Experts of a small language model.
Size: width 512, vocabulary 16384, 55.9M parameters.
Below are experts of layer 3 (counted from 0) of a mixture-of-experts language model. Rows are named router (the router's row for the expert), down (a neuron's output weights, with its number) and show model dimensions 384-511. Each number is 50 + 12 x the weight over its row's rms, rounded and kept within 0 to 99.
Before each expert's rows: "comes before" lists some tokens at least twice as common just after its tokens as in all text. This comes from a sample of Wikipedia text that the model never trained on. Tokens count by the router's weight.

# expert 10
comes before: " ", " first", " York", " —", " −", " +"
router:71 46 66 68 48 66 50 43 40 39 35 49 49 40 55 43 34 48 53 50 28 48 50 71 45 69 66 74 48 50 72 57 51 55 58 28 50 52 51 57 34 43 57 29 38 59 61 64 39 50 44 50 39 57 49 42 44 69 46 56 50 46 46 55 32 53 52 57 54 56 58 52 56 34 33 47 46 92 64 56 56 51 45 48 49 54 62 69 43 32 70 49 45 36 54 53 58 86 57 28 62 32 59 46 48 44 53 39 84 53 38 52 34 55 43 40 36 45 52 53 50 18 47 56 57 55 51 46
down0:33 52 48 35 33 43 37 44 52 38 35 62 56 24 42 62 45 54 31 60 32 59 53 44 49 36 39 38 34 54 63 31 72 38 48 47 40 51 61 35 14 50 46 48 53 60 56 66 51 48 44 42 50 42 42 56 21 20 25 55 53 32 56 56 30 37 48 43 54 54 51 85 65 52 60 43 53 47 44 45 60 50 67 65 67 50 40 46 38 55 56 42 54 48 46 65 39 39 44 64 60 40 59 66 57 42 47 40 50 71 74 51 50 63 54 61 63 61 40 44 61 54 43 48 68 23 64 51
down1:69 42 33 55 70 55 46 52 30 49 53 59 68 38 31 67 61 43 34 31 58 48 57 75 45 56 45 45 61 59 42 53 47 42 64 70 45 52 35 46 70 40 73 35 57 73 40 50 45 53 47 54 51 40 48 51 33 66 47 44 61 57 44 39 48 63 78 52 60 57 54 49 46 50 53 47 58 50 52 60 50 50 62 48 51 30 34 45 65 52 52 47 47 70 40 53 48 52 43 37 56 44 40 45 45 50 50 55 46 68 56 37 32 50 66 70 47 40 54 39 50 48 34 46 59 61 57 47

# expert 9
comes before: " ", " and", " but", " which", " he", "000"
router:36 59 48 59 48 47 52 56 72 52 59 53 46 53 42 51 31 59 59 40 60 28 72 31 57 57 40 52 49 49 34 22 45 48 64 54 85 57 58 35 60 44 48 63 59 45 48 40 58 47 56 50 45 48 49 45 65 62 52 55 54 58 65 50 42 42 64 41 54 25 46 41 48 43 43 54 43 38 37 46 58 48 50 46 42 60 46 38 60 78 39 48 49 55 34 49 13 47 56 45 46 69 48 46 53 61 36 76 00 80 73 45 40 50 56 67 55 63 53 61 51 66 56 43 52 45 31 45
down0:49 28 38 51 48 65 14 61 59 53 48 55 48 55 47 41 66 49 64 49 35 63 57 49 32 52 46 65 37 82 47 47 85 69 58 39 52 72 48 45 39 57 43 51 36 45 50 60 58 67 34 66 42 53 50 55 47 47 46 48 66 37 66 67 40 76 63 54 49 51 56 59 46 51 46 59 27 26 71 69 67 65 37 64 49 62 34 51 63 38 60 46 59 61 51 59 60 29 52 47 39 32 43 73 64 49 42 33 39 53 52 42 55 53 56 62 38 51 53 60 48 62 69 49 52 72 64 31
down1:55 50 52 57 55 31 51 59 49 62 20 45 50 41 48 52 62 56 38 12 44 53 45 35 62 52 61 41 53 38 78 51 50 72 46 53 37 42 56 44 42 63 47 47 50 45 48 47 37 47 64 44 50 36 42 33 30 68 37 36 37 49 59 37 55 27 38 50 27 46 48 34 48 44 51 52 65 57 47 51 47 45 68 48 40 57 64 29 58 56 55 63 27 48 47 72 55 42 45 54 69 34 61 53 73 55 43 46 61 42 50 42 47 45 49 76 64 57 22 61 71 59 50 55 48 53 32 56

# expert 5
comes before: " |", ".", " |\n", "–", "\n", ")"
router:42 59 43 60 39 58 55 48 44 58 61 52 54 46 48 19 49 57 52 60 49 45 31 54 48 57 62 36 45 44 42 71 55 49 65 52 63 60 40 34 47 65 54 45 56 58 51 58 42 54 42 41 47 68 54 48 43 31 62 40 57 41 64 34 39 55 50 59 51 67 50 44 42 47 48 71 42 36 55 43 67 46 54 56 45 50 51 37 43 47 46 49 37 37 85 48 57 50 48 40 55 50 32 58 33 60 52 24 73 65 36 58 51 54 49 37 52 47 53 42 42 20 36 71 42 48 61 60
down0:66 45 33 59 46 40 48 40 47 38 67 62 39 32 60 56 45 58 64 66 52 77 56 65 52 65 56 67 39 35 63 58 76 54 57 56 39 50 48 40 30 39 51 63 61 60 54 49 35 50 52 33 40 45 64 59 46 60 82 70 61 49 44 17 55 41 49 64 44 45 67 53 66 57 51 44 37 53 79 53 46 37 47 54 33 40 59 76 53 59 57 33 65 37 61 57 46 83 41 65 51 50 42 52 75 54 51 50 41 51 32 44 26 45 52 43 51 61 58 48 35 56 53 56 32 66 57 58
down1:44 40 42 47 53 54 61 74 51 66 31 21 51 49 30 73 48 51 45 63 50 54 47 55 60 54 45 54 72 48 45 52 27 45 49 53 47 50 38 65 32 49 33 40 55 61 47 41 40 37 77 26 75 40 72 35 47 57 67 35 69 61 53 55 28 58 16 63 59 42 20 51 62 38 61 37 59 65 51 50 19 47 49 39 69 55 51 43 55 42 57 42 50 53 50 40 71 53 64 56 46 52 52 54 63 40 72 51 43 46 34 61 53 55 48 37 40 58 52 66 58 40 60 52 39 64 63 69

# expert 13
comes before: "-", "|", "0", "1", "2", "6"
router:67 51 49 75 41 26 58 54 36 48 51 55 50 65 71 43 37 51 48 94 63 53 42 58 57 55 47 68 60 54 49 40 43 49 28 52 77 66 41 59 51 61 60 61 48 66 46 63 75 67 40 45 59 47 55 56 43 47 37 33 46 48 41 45 59 34 54 41 50 46 49 58 45 54 32 35 54 30 39 72 28 41 63 37 36 51 52 46 58 45 36 61 55 38 31 50 69 41 53 56 78 52 53 53 58 50 44 48 54 78 76 33 48 54 64 47 52 30 60 44 40 39 58 50 44 38 43 51
down0:53 76 48 54 44 55 44 56 60 47 47 50 38 45 53 33 55 41 47 49 64 36 23 54 58 50 50 51 25 56 52 57 68 29 37 62 49 40 43 48 40 63 57 51 29 38 40 56 52 62 61 69 54 41 49 62 61 34 31 60 72 64 51 38 59 66 38 62 23 59 68 64 53 49 49 39 51 31 41 58 50 30 37 50 45 44 56 58 37 59 42 55 56 56 48 49 43 49 56 46 30 31 54 33 68 37 34 35 50 30 62 31 55 39 34 54 56 49 45 66 58 65 42 83 61 32 46 39
down1:68 37 50 40 70 53 51 69 50 55 38 60 53 17 49 51 47 48 61 45 78 48 59 57 55 60 57 32 37 61 39 63 35 31 66 52 45 52 36 66 48 64 48 51 57 61 41 47 35 50 46 46 49 68 65 42 62 57 39 65 48 44 36 62 38 34 59 39 36 55 62 23 36 34 59 35 43 44 42 61 48 50 48 85 62 54 46 38 37 71 62 66 32 34 54 54 47 41 79 41 55 39 61 60 63 54 62 50 53 41 49 53 49 45 50 22 43 42 57 61 51 48 52 67 54 36 37 63